config.yaml
d_expert: 48
init_std_router: 0.03
norm: "rmsnorm"
lr: 0.00856
seq_len: 768
train_tokens: 529200000
steps: 2635
Below are experts of layer 9 (counted from 0) of a mixture-of-experts language model. Rows are named router (the router's row for the expert), gate (a neuron's input weights, with its number), up (a neuron's input weights, with its number) and show model dimensions 0-47. Each number is 128 + 32 x the weight over its row's rms, rounded and kept within 0 to 255. Numbers have three digits each.
After each expert's rows: a language model's description of what the expert responds to. This comes from a sample of Wikipedia text that the model never trained on.

# expert 51
router:161098157166156094127175200082079114075078129096131084092150095163106168132136081123138129130147110142092144099118164105108128145088131115148111
gate0:134135150128143202112142159163178155096158124156098102132184055144093157093093096118099071180150121163094109064099132064130154155146094104135085
up0:156123184111125162084122100155192132082072132105099086112159067103118111096136089056145160160154119135073114076109162071109167117118087134117154
gate1:146128070121150166132094137136092095088126139178111120150196108143177135144114155159147129072145180124153148120154129106122115105063113130130127
up1:176187093101106079139122087147113106072074111177153125090129143108182103096156140146082044105155106152152142167123118128117077132125067148126054
gate2:150136146134142089176077194118111145095105079079144161165090156137111089071132172120082145110112126120148147118136146132125135123113053182136125
up2:154134174178147139150130176167127093098095045116125148164102144116102150076129129139087129098090179150119148118146155120097129127144041189159090
gate3:140128119058089124092136072129157147059180092119110082157134127168170158130108137086156184127158114150129108128121130035078097149076108112105129
up3:168133148106131076069098121156185138079115146167096118169151166184153129136079098107129174087156126180166075153170111043112106155063142086156107
gate4:149147122141150144100143189115143104131128139089106144107134083115125108132141118093120122116131129132155181085162134090181212147115159191113148
up4:163140129185120122087106118158144165135156100079122196098150100121131122150103141081130157141139095119139153115209113144174116153075133136113131
Description: Words in names of sports bodies, awards and honors, like Hall of Fame, Cup, Award, Division, League, and pipes in sports tables.

# expert 13
router:153073128114165092181167084132122153081137124113149125153142108145160166119098103097099160195165129118159125211128140175141154108134198182111174
gate1:143116159122152175155164163136038131076124150093118104042147143133136115221090071122119144165142133137151109156201174111156125167091124102133111
up1:115146171120107151121117137150068175145134106079109105088157155143133118159139070143109125128074113140100058152165168126173123108107153119172105
gate2:128132081123160172080092126191107128123091114122190152168171085111149094071143142112121041143113099132126060165107111064097104110119154104109111
up2:104071064141196107081110116132102150138108124068134100128115116121163151095134194089088112180108124117118129139146094039053157069143139143104140
gate3:157087169129149117110140129123129135111151156235132158149121108149091113145118197104090081123187108122090105090202102063085168157114107160087137
up3:151100178127150118169177169159103125112113152206077169121128114126147034110142143151134117134158135136107102108167140081107084155117128159111121
gate4:086106159101128157126103150120122089117166051135100067145153123077114175098149044125139073160148164119117096150191140155110137127135121090132131
up4:102111117126164160169127130153096086132152063128182093120147133086119146089147079091127054137187092099143123121201141114086129103119126120105096
gate5:141104127120109130137156136113124134107148128151110110106085126087113131083108127117120186151082134150133083142154129197103115121130117137125106
up5:171101086100104141145133088080081082158114144095110108119123112109142097158150108140155157134083107131112128121123182142056092074065099147138109
Description: Line breaks and pipe cells in wiki tables and headings, especially after header rows: | No. | Title |, Preceded by, Kingdom: Animalia.

# expert 5
router:062099120069077176129102173123113156165096153179094173148071130137141148136132148153131170120188106135153156123118137125149096111103149151063109
gate0:158119114143171150136135119092105108122148139126108200143166095117114171162171139141129137075161092144153150150144190057088075138130117156136100
up0:123075101118143146157124117126164078117119143161115127052158109128157185132121159145124158142137121145156146101157141091113051149109153156166132
gate1:180154136112113163091177135107120136126147145136105149142161171108149127121137126104135105102147070133150108139062106109130190175091102095144089
up1:165151102086083119138149131125097028149166136200164134153141179179160171184088158104156107114103161132180137146098086126174141172161146138154118
gate2:100120124170132128048153138119146115175084130102153103140113144124105211134138159099059166081177081133143137128055170097034136095067135072111113
up2:106171090116106169114126158156125072138116133135139067124121120133115149120075168129091106090178114124162136091097136103139138075063162128149159
gate3:165153184106141180122135159106116121121110152159145157167068063153144147132180112151099100145191127104150093095122125123127100101124102106095128
up3:166136126122120161133150072092175128090071141137135150068115137116096139112140157115111168136145094074120131124134153079123163136098149108088111
gate4:103124156109127093140131096099126079147073107116114161175213115166139148097127069139094172185116090130149116148160071156103135094105137086102086
up4:114123157138113100094074139143109089158133101089125148206164126113144170118144149109059132124099116171191131152217141122114153127113127129140114
Description: Opening fragments of lowercase words split by the tokenizer, often Latin prefixes after to/was/the, such as re, trans, inter, o(ptimize), inc(ome).

# expert 21
router:113090128171188142177197147137102135148152129145160078198091155109107113124092166157167153129120133074129127107138093123158204121152112124150156
gate0:138125133140136156140133120112124087117089189144101096126122132154099077124088199137132125156123122113147130106126128164111118162096161166147189
up0:151074105140142135081126137122131120103114161139103064141089114159125085095128175104185066138134106135098141103128103158132136161137108135112133
gate1:104109181157151109111156148131125129155140012153102113114176135112109132117087110139064160104132173118129075136185092174079150099162095177147094
up1:136087128134138191110138161177136168142114078173136118143151147106130144121088159182093096055081179097139006071135118171064156114154162166100129
gate2:095132127171162159138122122145162061217169133181061126189110095155132135144124140103144114170101142104123135105127108083147064142183115124082033
up2:121086155114197127165160104150156107153149146128096118155082121148122074193060114094111144122112117114121140098127080081108098113141120149083055
gate3:121160125167201114094103218138119155139106146132146175183139119110142112138117124175140064121145144160073153128174155096183131150128052127131133
up3:112161108178113146158104147097118170133102153134138128150075093139092181115112156153126137140139171110148169117135141169169156132171165072135188
gate4:120138133162166039147121144137106098138106088149145174179132063181145142156150123101149130104157179121134137075129065104131125147121138127116149
up4:082100164114152086126121106118089095160092118151150146122113069127120169130146117135172160045155127134172167091189060182145096120158129113170092
Description: Adjectival endings and whole adjectives of society and politics, like ual in sexual, social, political, cultural, Soviet, European.

# expert 62
router:131139155080104187081106137120081213142149132102131139151099159098088093086050128082163152131114108125108095170135128155221131132146126093173147
gate0:127104108151103143128127112155118092077079094116115074068106150137110139120144162126101145158143174160080149133072098129098104088094084195129173
up0:146123160150119138138128136140103115105097066128102054076130124123133110133125154116134162125091170147097143135098126100126101154135118172144183
gate1:146153136084161146098147184111156151164122129131137143139123152098135110158113131101106106139091141096126124080119093158173160151138160145138140
up1:135103148119127141093146094080145111173171092102085112126118183122049117094135189098156172121144102127124164146145137100129130097107134114175124
gate2:121153043154151098083144118131142075122114107142141107108117068124093153107100093173125113101087112097113091150158171053093120107166101103163108
up2:142165126175105148093156186168130082138159075185122153132051066139127120143068100160140133089135144064165067118104127063150137138163096123168116
gate3:129150156124173118046124110133128097130145126142151143150164168152135057109112121173140038131114099165172099128089173095127060032140125162147095
up3:118108166136127119121149114110107115118145176181147160173128223151165053136138163084152070162127108149141142141049176112141120067201132097129105
gate4:118068135183122137142121143183186161141190089102118120094161081116099102181077117129140132132095131137125123097101116154154142181166095143159150
up4:108069124156154139146125184116193154121159078148060063085137094179073136158086166117133155126095140097150138130124122100089105145207116144164168
Description: Adjectives and particles of size, height, distance or direction before nouns or suffixes, such as low-power, high-ly, pro-portion, short, on, out.

# expert 44
router:164078154110090130155163068060115177141179135130094163159099117172121136133129142143191112161131162091097109145074144091126116159142159132127169
gate0:135129130116115132146161077112129102214187158125113142159110129135120156093138145166156104136168112072143180079097122133169075098129155089072145
up0:145127145079097181177163092065136108128127114076080134099125099169034159124148108138101104126128107081092139086091097154125121110156117101115112
gate1:135120191087136066167114148093116123109127108090115096121043119159171096070134070126075134155160136092209141132115136139113102082097103135180122
up1:110119167084114132140117117104158172154120077083112087133049149116133124114087105063103144173147122092168129112114104103143167154126170142116121
gate2:060135136121183153162165115097201122160141142130132097160133090127181096134127127187110154053163122102116131162149130144148134143111163119178164
up2:067129113138187123127141131128141206159159135162188091116071118145124121120127112139128124093223103174174104189141075118163086163131137140129201
gate3:153097105179134112136145113126087123151140129117116171135108169170111114140123130129146107125173036150105115095078189173136108093122151209140110
up3:148074075153136128154151113151133140136123145073144164168087135122124111156119116145099137154126073139120087127113174177169096090035153236144100
gate4:173051089114105124176143159129064111092097159157153088138132145130140129143193151167145128122066201070105136142109169147142127070102150121112137
up4:198052096107111120150166149087117122108100117122149088179114171151133100185136154110129139103046182035100086136075182102138141121141146154097149
Description: Position and role words in credits, sports and list headings, such as back-ing vocals, Open-ing theme, right, main-draw, title, lead.

# expert 3
router:173131156196185160118208168100104121174128115150125116136119095116083134138132093090087101121151115143142120133149131127118122120091122102199138
gate0:138129163151117148116135110131157156091127173102176126130113171122106099106146088094110152136198094130202130084117145162120192136177134122108094
up0:166123149199134166102170122128161172098105158127152061099097117097140075144142128126119127126110100099148177120121076129120195073147126122100120
gate1:131170133126053161110163124120149131114077123178127183080169062071170111158174081107127116121126143098144206114118102121097152121120124126118107
up1:111133133099078150118153110077114127109118134144120169190123124095163099144101097094140113085150156092124149156079095129127086023130123129110130
gate2:146140121053085088136176097144121143120134111105124084081180125195194167142143106144189080132105122208147106113108141105153123089159108134152120
up2:151135151102061043118133126103126138142139125135106155142183127173172156104164151118137074125131097216141117102125218158155145157136059085160146
gate3:143115148140121105150090196108091132087112111127122161100127229171121177169153127100134107108141177210111111090164093190165107168138125127154092
up3:117070123149080121183129207159098095104120085136119144042138152147082130122158109151104141120154102149117189106129100187134091185107096171110130
gate4:082156114121143125097130117101131143114106145123116135125172123146147089116117085114146082196140147135145121080118144164110173118132170171099165
up4:115138094122117079114137097102137114108120093150124124132175101172178099121148126114160106216091150160138163055115084133109147116142157159136163
Description: Second words of proper names for places, teams and institutions, such as Park, Road, Island, City, and shire, mostly in tables and infoboxes.

# expert 42
router:126130119101079105112126137148082071139086155108138108096122158093107173161138124112097162096162123146195159089168143061160155093113141163110154
gate0:172160148176121144136146124117133096185076163140125158129149115156209143142182144096148125140147165123162151146142119134173103168066075138111065
up0:162129146178134154090107107086159119171105166156119142184157166160168135196147131073146157137124130088124116181148136148140119115081030161140076
gate1:104150092145162131169106076171125113143129116090146173181087098131153125086098120157082105120091125161161145108153110183149183157120132128097077
up1:134141095119152077145120101139118113133155103107161120161071159122083117129150171185123093106083144164183161119199190118145159159094070164094111
gate2:148169089104098121170137116113166130121080127084172085119140051130122129045106099103142152175102105159153149106130158124215199093165068148101165
up2:138140151157119115098130129134158165160091152114179113145126109081125154145089162123182149122102140171123121094165109187151189044161089134084143
gate3:167076107073139197142114094177128083073128122136125076118140164120142100135119190138061122103121148088068109182132116107100141104144135157127172
up3:092116096084119212137074094118126117120123104160164156153153117089134130154077151123108158064090144144154117132165099130131153142186151074127171
gate4:145142106140122163104146094135090146157097148164129052121128125091164127107154146075164073068120203140083135078235112152139116118134115105104140
up4:101097049120121135119153101134092066140104132157121108097152102120133166107142082057152150121126154112109118146186113149190114100108128103137176
Description: Second-syllable Latin or Greek stems inside technical words, such as chem in chemical, bac in antibacterial, min in mineral.

# expert 35
router:085124117192142168121116114140085101112088143167093136196166125172140101152123156120095161085123142155144070107101107126151124133131181062175143
gate1:112134131168156102170094150105110120076141148170157168114191150122156130184111114089112143117094164135129149141125117204100066111169157164094075
up1:038117148130128097118160112092152084140130168129154186106143124094171175159128124091136153124100130124097142140151167204111140104138117125119115
gate2:101079110061160107079112088147158101095154152080177143137145192137182106090108116138127097078159124112131078127143119114169127173165124106133106
up2:107120168096120158156108093162141119133116131153138148154120157151166126125093107085169083115181114068197164073158116165125116131067115151132147
gate3:142178163137108150128091179080118139130143107139134107148095085160119162121083165136091095103100167065107104101154132142142109151085167115129141
up3:141157129076131114103105180077111141167096108123136135125100119120121182164109195158112144120129149102141133112152125112185111179106185100088088
gate4:118169143110125083042125065149124161132133146130114124144155153104117089162099092129147083107137132137128136212119166089149126205165111113167145
up4:083165128110100086119099110101169154121149114111152141136149193160164151178127114130136165137146107148175149174115149147067142166167091114115094
gate5:107149120160114113110092194154115104097101169181140130136133125147179099122156123171072188094127194118139113129169175095167088128134165155131223
up5:131147114117098112137112150135118121120121150155138159191140158175173116122191144171128141128148159108091091119113154120175120144147129117087187
Description: Country and region names and event words after a year or the, such as 2020 United States election, 2001 United Kingdom Census, War.

# expert 6
router:149183141111174134156143123075187071109203153109066131186163132165120129134072146124113150105133107172154126162137121160163184189125088179096101
gate1:105140121113105140080111136124108162151134139056116151229101123159110114129184103082163147116136103140187129113094082087118160052116108107096148
up1:068188137086134115150078095136111150156114142086138145208155142140107131151163113109167123111122095122146114120068090081153143091130089157066120
gate2:113202090107108139104144157125144144096129113165114080138096198181111172168121141239175145134088166107090113178149095141095085165129101159107126
up2:121177097153123120103101146087151154147144107154142075124137151151089146161106100200153165141054154096050099162120092083145123147171123157134146
gate3:144120133207168140145151084092134095132129093103131051149144162109150118095141160067111147104107086124108117123092164120085150102127077160116156
up3:129120104168147130123072093102108082140135125101122135100146150109150103151161183105097102054124146127147089140121167156076144097110089165131138
gate4:126128115207133138098089125093102131106158116116148163166175165130136118072099121117079151168147075143116101123162104174119117124143154073177164
up4:118130129185148117151136117074105101120130134146142141138120102091166087131144140149153144075153133108117091118183080176139150113133119184181130
gate5:112182153121082159081178118181180108142138008109078098126143129110140116111101142100114145138143120118144123121114121137111098121119036119179126
up5:112223094207057135145132150157148130146154098105103148140122159114094095111098104118110155149126096099105076116106153135147092136134125117135106
Description: Line breaks closing table rows or dash-list items, especially cricket stats tables and "- Label:" infobox lists, plus closing parentheses.

# expert 1
router:135173084069192093145122104140119173118057140103123149173134130165126175118169163106178061167129121048107107114134178163156141117145153121088116
gate1:143073036106132112177153134113138114106135060077142118094154129133117121125118132119081161106173123167123115135094067183127154143073098111105170
up1:136109041108153100190181142081100131088080116077166125112115118149133121090137122113160147099188118169095148141107115127189128115047130142103129
gate2:179145136082143146131124114134092096110098162120125106106140156142121116123168163122127080142157092103064124112106101069115133135070149144149143
up2:128124117088171152116133120148123098126036143115102126074114181151117156132155152090090116110213107103093110102137108123118143116121158138133120
gate3:162090107123149150110111179101078079139094112108152101144126107101135181113159139118153123084132094106109142121158110195132189136113142140128131
up3:092125119098128086096062169132126102109105125059168146133162124031149157144153168106150134173125092133130154125161126140139183107113130153109174
gate4:129174125105181084200126117171140131149077095128165166199147068080129128106057116187156136118093149074120143115150098125153130139135147109177132
up4:153115136088166104211115097100108124182147119063202102176121153192121114133064102132123152135161135132139127096132145150112149115123137121129155
gate5:150129185122074100134116138184169108157078128101097193152118173118146117123089160048143135140168062161121049177146102126156134073169129113137134
up5:145144164113136107166072148136114130154109088089139151159101192108089141151109135097149130102142104091121100168146150132162156092072110101107149
Description: Prepositions and day numbers opening time or place phrases, especially day digits before month names in tables: During, in, 1 September.

# expert 61
router:147196124140156117143063116169108150076133105111105133141134175145109162118102234064124070157109180143159125104146123156109150095108142108137125
gate1:175160121194128147142165151084142141171126122071101096155179119140137157143115114120117120109142148110162083133197118106120087083078143130021152
up1:161134117148131131108157138141135133176138173121102109157211146132180165100129134121076104116126135156150088111165114116126149102114141140072116
gate2:103138128073099132145093163127164086142142075145161195143147154140163138136129122086156084081105143160059106151132122159045125117174081121080095
up2:068136117107156117172119159132070098005148139104208162150121164177139140097133114124094109098175167163103117162054146119077152144185122118084056
gate3:056096125139098135075172117093089101119113110162159103156127157090080096188090091129103159096132154114168088150140091098143127112094108142065166
up3:104120120187094138083155129074076108150151123159167101204046104093140131175108091118127154111155131141120155144157119107147115108112116101117175
gate4:104130141151115125092114128097120138086149117118180099110131093136102164183152086152096161134181136118197169115126162155067113129102131132178065
up4:111081123158125130128124124052121153115126138164137117167114085128131107127127118088161096154112137159111088080169175144142095094121145128116039
gate5:146104160109210123220186074161155148119177088154141104145091110092139128156129113137106171104149114133143117146135132140085123106181102100116158
up5:109140155133141151206123136077134145114148107128138117139056091191117207150162099135104191131146122089196159098130133152123079126148110100092182
Description: Numbers giving amounts in infoboxes, tables and text: attendance figures, speeds, weights, scores, and words like over, more than, six.

# expert 47
router:067132141116068132095124121121126150193095146139159131075116162111081106145140184172079169121136088159170146097104124102106128157090152182097147
gate0:105101105121134131125230158096134198123149159129119137099153106146091153121123153108168124099138088140143125149125087048133099141131122136079111
up0:097139055145129080115186122143137180105129116126117112102180113151041148160077129109178140084138083043105168116145099023111143124149138175099075
gate1:100123096127134214083166112144089065142146132169190089175115157106112148143167146129115113102113093103169157100209120116146155170165126086103141
up1:117064085111099174108116135145102073150153086145164139154106177113124098172144132157128138154180116105126160099158055154128106163185157116098139
gate2:117122117045189138213105167097126147076101116101135131132075129103116139112140067131186202144061091126121126085129155119153113161103116125075094
up2:093114150072156146211217177102144151104135114117115175130078144110111124098110060142144150151080111108092076020130106155160147125078140128124061
gate3:165158127148144080109148164166126138145153084180102109083116113142126110129096154114151157165056099153113089138107166142165114127171097165148105
up3:137155169145138084066142158144153122130107094159139165112111133164153109139091161135132127098149106105093154063071112148165110105192146160145099
gate4:130091100174107155133088103148062110157165142119040144110126127090119150150058162156141131126118133046153060084115100102114153132134135171122137
up4:130117147159127229130107084126099102170174155139080115135144176115150126163064129146166126080127115057165041145160102102112165119160150159137121
Description: Opening consonant-cluster stems of Latinate words after the, a, to or was, such as dec(ade), rec, tr, gr, exp, dist.

# expert 23
router:056169170188088111162142121114130059160179170102143115127102160130072092147099175143115161101173086129101164072196124100085149091080099167110156
gate0:136119193136113078129198164182117104157154090127140161143093102128129126142119109156095124145103104106149113084160155151147088157105148119100128
up0:116154138177118089096169156172156092146147122145138103064107096132119150112135119167079142133117110152094094127138072127144146125153214148118107
gate1:084118111166162095117093123190141063136119098130070120139149129168120124151112132115094128136126108084088052134170188152054111086146151187109106
up1:100083144205127156126129156117119117115123132173086091100127121123110175131134129133160094091153208105041131102143112118071176100043176102119103
gate2:137136114138104106126137123098137122070135074092134169155123094161033099086080163100103034097176097191125180146195158135114118165110160175157137
up2:136128125129125114112106100102114152149164132130168098138091132112106113062091111087078151138162101183100193146153045134102116120159128145209123
gate3:133130165087156194140120083080157121127133125105140191174140110114159162142096096121118123080115144099135122138100077083165102112057135143167102
up3:131117143137128155138097094080207119089133106139172148181106136068152142155112103080121081098065137134165141125150113101102072144103132109148186
gate4:167110126090142104134126122112127077081144130176122099150143105101133099117167139113149082101151116086110163066125128139129125140106127144142075
up4:128143116124109163136146082100135091056174130206087099167178113082130111162160120113160118105139173076100137095139151173146145142116067144100075
Description: Inner syllable pieces after a short initial piece in names and rarer words, such as Pen-it-entiary, m-and-ated, P-ab-ao, l-it.

# expert 32
router:151146137112140166070125099131158109123092112149098126196117098170106116129134123090110141123092105160166095121106123138139089143122153069150140
gate1:125117163106081082172213117153167151148095153152124117141150045087132125120157072113061155131149075109091070141174145102101083120084104154161127
up1:105101156119129116158158094130130145174084186180132113119199091117110124096097093124034163142120116098082095114144135120125136110122120137142181
gate2:134138129105060095067144157087131138189140107079187081132095078113112124111098088114129086129129087156118093136171183120125132126171113142098096
up2:138121101120129098081195094092100168175110098071152093127111084109150103173075131115141130133121084179117111193162177090123118090184128157123041
gate3:135115118096119110090148058111180096156077182118090134127125128106158110141183156101077097070157083156100131119096101143083121089138084120184113
up3:164080159127130073073133064077159064139066166103098163141129088146196094100174130047114150106179100182141181064135076155111129082116055125090100
gate4:097096177120134142145117110116167089186075185140091177071109175086129119074067141102130113147146080155148124122158096185144080120166114088104127
up4:120101155150081136090096107087128170145073141109118163091099157083085135075138133116146095148125156196101110096122094099150125118193129097131125
gate5:184135120168106088155167126140173206102131065134158059148088118077138137081114102109180174047090158098134153102146096116151153163168123121126082
up5:154133147163141136138095140196166135089173070112166106129122151082115088084197134077103084121156085141094154113142125152178122154092101132111098
Description: Adverbs and words of time, sequence or place in narrative, such as there, then, now, later, when, follow-ed, plus day numbers and years.

# expert 30
router:135155200146109140128165108053066153139100111127167095158152146088125091104081194186177125106116146118111071086101121103169119146139173094129192
gate0:158184123196087083144113086102181130081148064105094130151165138135148122177089114147126168080118150132119146098090092139059132169143152178118163
up0:134149156175062144191103130095167149080122098088152115122165148106111148144121087162136132134130118127098152098096130123086121135123117155157136
gate1:103122100136183129163165126145113137122145174093114151166120120136222170146160112107095091119096103130094072166140128135175162139100161126174116
up1:111183085143143116192157110097093136168153156112145171164084200131149126132100177118151123108088117173092117130093144176142137189059156129095158
gate2:128077077085114113175148144118121086177095146137093110112074105068116181138122151173129144151123148086088148069090080179140105081139115192141189
up2:119092075082133136161153107144135077151163122160134112124080135073105138165122135163173177074113082093105103115132082169171102077140136214115169
gate3:069088175121076146145186096136079111070211165076138162200121164127145184109174116053082105099134124177170171106149148076109098121140123114072061
up3:075154146163123121074169065103067099139113153091146150155118163161169139079162091098092097106129128166133198120155142081194096085176103120117093
gate4:083174162162134158103157123122110117126143121164103096159087087110149179117114124140115065126134088182160144103112153091129109160097101142107151
up4:061129132134128163063182125114137073160096115181071094173119063119133165137123125145152093069123116125125159134127147093186087109168102145119192
Description: Counting and ordering words before nouns, such as two, three, second, several, many, plus next, full, single.

# expert 57
router:078172064153075132120173173147151178136123145140171127076137098083110153135109110168146130072167105127090139094105134102127163097082140136129160
gate0:103145166127105082168137166105206115113100067094163182090121108177149142210125087135126116182082124171099189110120134143134114169081118129149123
up0:152142125171134053082127166076123085147094091146133102174154109149142114148168115111064120147041152186089171072116120110134136115103129135140136
gate1:124108084122117152110131083169147082103145191166151126145190124166074104140114118157132101070126100087114117132159130143142078084117139069086133
up1:150149131119119096144126075120161112140114160194127135139137151157167135159125059144079112080084145053113144137074129158115063076126157163083118
gate2:081166107113144182106103157201083062098167123129088139169134162132134198187070121141148117125138169119115091176095103173118094146137138168110131
up2:094169149147150155092107130187138103112200159090088129163128132149117187169092163174144135200129138074083105153116122151100130116125150140100110
gate3:196142094118120133168154131121150118169152158103114133143158062174126103079092171151205169129127146064134108109079131146122098091080139162103104
up3:140136106201145072079133173126089107157139095121120118154153088170127153095194136131126142100099151231088092151113123135137135086084106132177155
gate4:092126092142107166089058151099147133154105145149154145131131069154118165149123126096182065113052121126149126120076118189093068129153122109093131
up4:107129067075145138117110150173150135144144137133168132129132101180140164091123125085149134142070107124123112145104111158133054176162124167067154
Description: Word stems of Latin-derived verbs and nouns before -ation, -ed, or -ment, like author, exper, collabor, and the ell in appellant.

# expert 50
router:161105115122135136098108099136129166106150125178115125127166061161120145102194151098180172162076147160105121157083144147150174135108125206106103
gate0:111089084135125133148144152127056147106099078094125108166116153095128157193142119071077125196102123131121096157138126167142137126100114183110107
up0:110095112147127122161189132109050148002121116104143111115106166064107140189143118079059106167088141148129108186117148154101134107101092190120121
gate1:188144117104179105164151126110150130116088129147116149135154155121111094044148138166115130102104157159086097120128139073125172135131130165134143
up1:132182125102171057177089131085148113143085093181120097116187166129136112096145146156137121093102153123109119112109144145154117152109131141080155
gate2:140101119224159140098129165140129136155110151102092165137150156136076088154131117127103133118163138132109102145112089088151180168106153134186128
up2:173121090182145138128103139120120086158137165100133104150155143112071105105157116076163168083158128134095106150103120078133210214106129150170130
gate3:113183062129099143127115137110140097139096136157142163121112146158168151099150162244167150120081137121067100108102127098123138161159139171160178
up3:107173065150150128173113096136142088137128115168136105130164137123148189170085149203133181111107142118090128099091099112147163180125171151140151
gate4:157142168150109096079092142108181147150135116160164094069164156161179137156117103144130085080137123178147103103129176152163108155056120137159108
up4:156144158148109145091078148112129123085125104157175120082192166150131129130122143161151088059118157175138119096127175206150103139082148146135126
Description: Opening parentheses and separators before dates or glosses, such as (born, (aged, plus byte pieces inside Japanese, Arabic, Thai, Greek text.

# expert 31
router:141130168134163092129084109145133121082156095137154125107149092139179137105121134148112142154112167092187128186070134122099096129050084158155148
gate1:124104159104143167159164138095093121094111101094122163133079099137139122191156176110110118161141142164160176116119200157120085151119143114126112
up1:121096155143145133127143109084103073139093124128156159120040120131123169048194124063165128113120102121089093095155138138100144106098101162102114
gate2:115102166136112136150106188075115138160139118109168122150108146121086100124146080140132101159126095148137125131158101157147086140115125124119066
up2:188142152117147132156103099085162087088167140112171081127136127145109127128151073147123120144144108132062129149135134133117077209124082115136139
gate3:122076128121058121083152123120174069107122109147160193107126113174090131207092070086126164130120110136156087085129108113133138119117167141160160
up3:124144132145057094084124149111138113142118114156162198125130141171114096214102106113164127145090101129147103058127072168120145147123143109180147
gate4:127111128136139108074149137123089166134162129136132070100094129147142140198178161094127088081134121134097190104114061172141170173120153129165169
up4:114066116131112136089146132114079130098156123114164118117044145127127121170166111085143086099114125138091151086074083152123179155128160132131186
gate5:083135173172089206100129094159097174098161104091085108140062125152114114173116120138123097142128118154140143147066111063133186065153146077116150
up5:087168217095096179087124120138154208104192096085070066143057118133143154158130124143081169136158133134132116114096109103132210124173126116169117
Description: Sentence-final periods and the line breaks after headings or short descriptions, such as "1988 video game" or "==Belize==", before new paragraphs.

# expert 14
router:097168109057086072161137131089153083145135144147151125114096113077150151161107169160128141100120096119171097184130141096127118055147159156108148
gate0:085111107094143120080131127154158090091145080189178157170117094127111173112129098089108073157143170142140141134220132119128163084096120121131144
up0:126136133117120088061115119133154122172150132171129159116094115151143139082124147112093077091108126078147108119096102146162098081047151124136151
gate1:077136069158127116108191122137164104083129112093173142167078120092187151101104143173183082102143167138179107124188176127123150098160195168132147
up1:088118115138177110129172151117127108077161156160162088154111130103118196124134111142120090134125128119112124107126175095119198099162156116147123
gate2:159130089050171110106129142065218122142023164107116090171166145121146138131101162184158135129148138096161123121104148060129150148165130105149120
up2:116110136096199126097148154119167100162072112114146100204166136124128143139071156107099139122102099128136151124060106094076170162164116097166132
gate3:093063162141135134126160173226161170114133051069095149128141194160130121135108063144130129082166124131141070136081108116159094090114098161106133
up3:088094153148140139139165152136162136093138067089114128153151176127151116179085146138123144118181103146142111126079185107133120096107044204109153
gate4:158135210168143098071186089133096122148109102169155120168150095144132086103139158140130098158104125131166105128151183103147134099118161143072033
up4:132140192154105078043160102147172123142150071183097086139177109144103117131143152149164126139064105202170149125151165107145109120115127159095053
Description: Capital-letter word starts, especially K, P, F, R, beginning proper names and song or band titles, such as K-ennedy, New K-ids, Ste-v-ie.

# expert 52
router:074129085139113115157107180159122096117130163146153120137090105106113097130118147108082033083080163087099098117125089104123104048162076163140121
gate0:103163109144148108057134120171145123112096067161157181164104107155155118121138158089091133085105099138187087120146144069139134078127068121094144
up0:091147189162151111118143115178121128122093068160141154162121095126157117128096102065091096123118161216104111096134139067171152083121060119117098
gate1:104076181090179202180120118108086111197124129088098050102086121192134114158121084117147111143139115112162031142127122163150143131165076148162138
up1:096139139151152157148121102145143128212096141114124035087072098220149126198115068139116098140113088114115047127092087158122185117153114184094114
gate2:093134130144226097140134159116123118117161085101130123183056067085128103160185107106089149163102114129032109139096082170122093130143144121073156
up2:105137089141159115116135156144155113102186097151125112105112119130096134143103152090112135112141110139106127131145070158142066190106237145108107
gate3:155136073114126151108142117137197149117062103147135177124105179086157143123107126120055105140067114124121085126176157114191107140107139118116192
up3:122127081153125138134204111145168094050083090124163191133087076100100113146104099120086096150102126100144075168146147103173099101144094110088150
gate4:062177154160086173130134114093094083130112095196142076102157098094167142115136137140117123120139129192156142113180133130157132124114118102052138
up4:087149163134101174086107120071110101138104045177143145119168163126093077111123117132109132111131118205122105089142132088102139120088092149071160
Description: Short inner syllables like ol, op, un, ap after an initial capital in place and surnames, e.g. Honolulu, Connolly, Hudson, Hunan, Syracuse.

# expert 27
router:092151073123100113105126113129143133125123071129167165197089145209133100202082146082157129139143130169117145073147146114085086138120128113122142
gate0:125137107154062113158135089103137125086146149080060152144119085179105136097139145163168069127158147129160158124120176151068109141169159116142104
up0:134177157147052120127115140114149116145126089047072152153142136154125177082110131171124092147119118124195108108138182155114177163145132110119119
gate1:130151102171160138147160148145090145136141110170164142152184160115128131119156162149151137090078048126102156150115073056072154139111101132150086
up1:111106106072144094188143136134119121107122066144136157110119144103159152124097111114181138113134024114111175146194080110094120134064127110142148
gate2:126114072130092102173123132167140128160117113137126159096128065154054080110112200139152078107117138117153129189136112145115074165174114144118154
up2:103106147176113096183145108141187093123125127114117150123123128160059092070117146159161098105107173116130184126119114149095078159147105105100149
gate3:113101132098100147146180150141211083121110124128129135164126120134090088163093084082086189114133182120112162150143139108098117100099147131060153
up3:125119197117091128112138161155159075172123172120154138164128083067129093114139122122150127037151133166155128181229181111126092100144147163159104
gate4:112108106081135141115161148194192111098164115122125123166094119094147147128161124133084122046139112146124099173181141194154134133095074104122120
up4:106148118110107097127120159184124090096200134130138118138121201061123086144132123134104100109123072142119066146134135130188106147110079132127116
Description: Everyday verbs such as took, play, ran, win, brought, and noun pieces after a short consonant start, like golf, driving, ranch.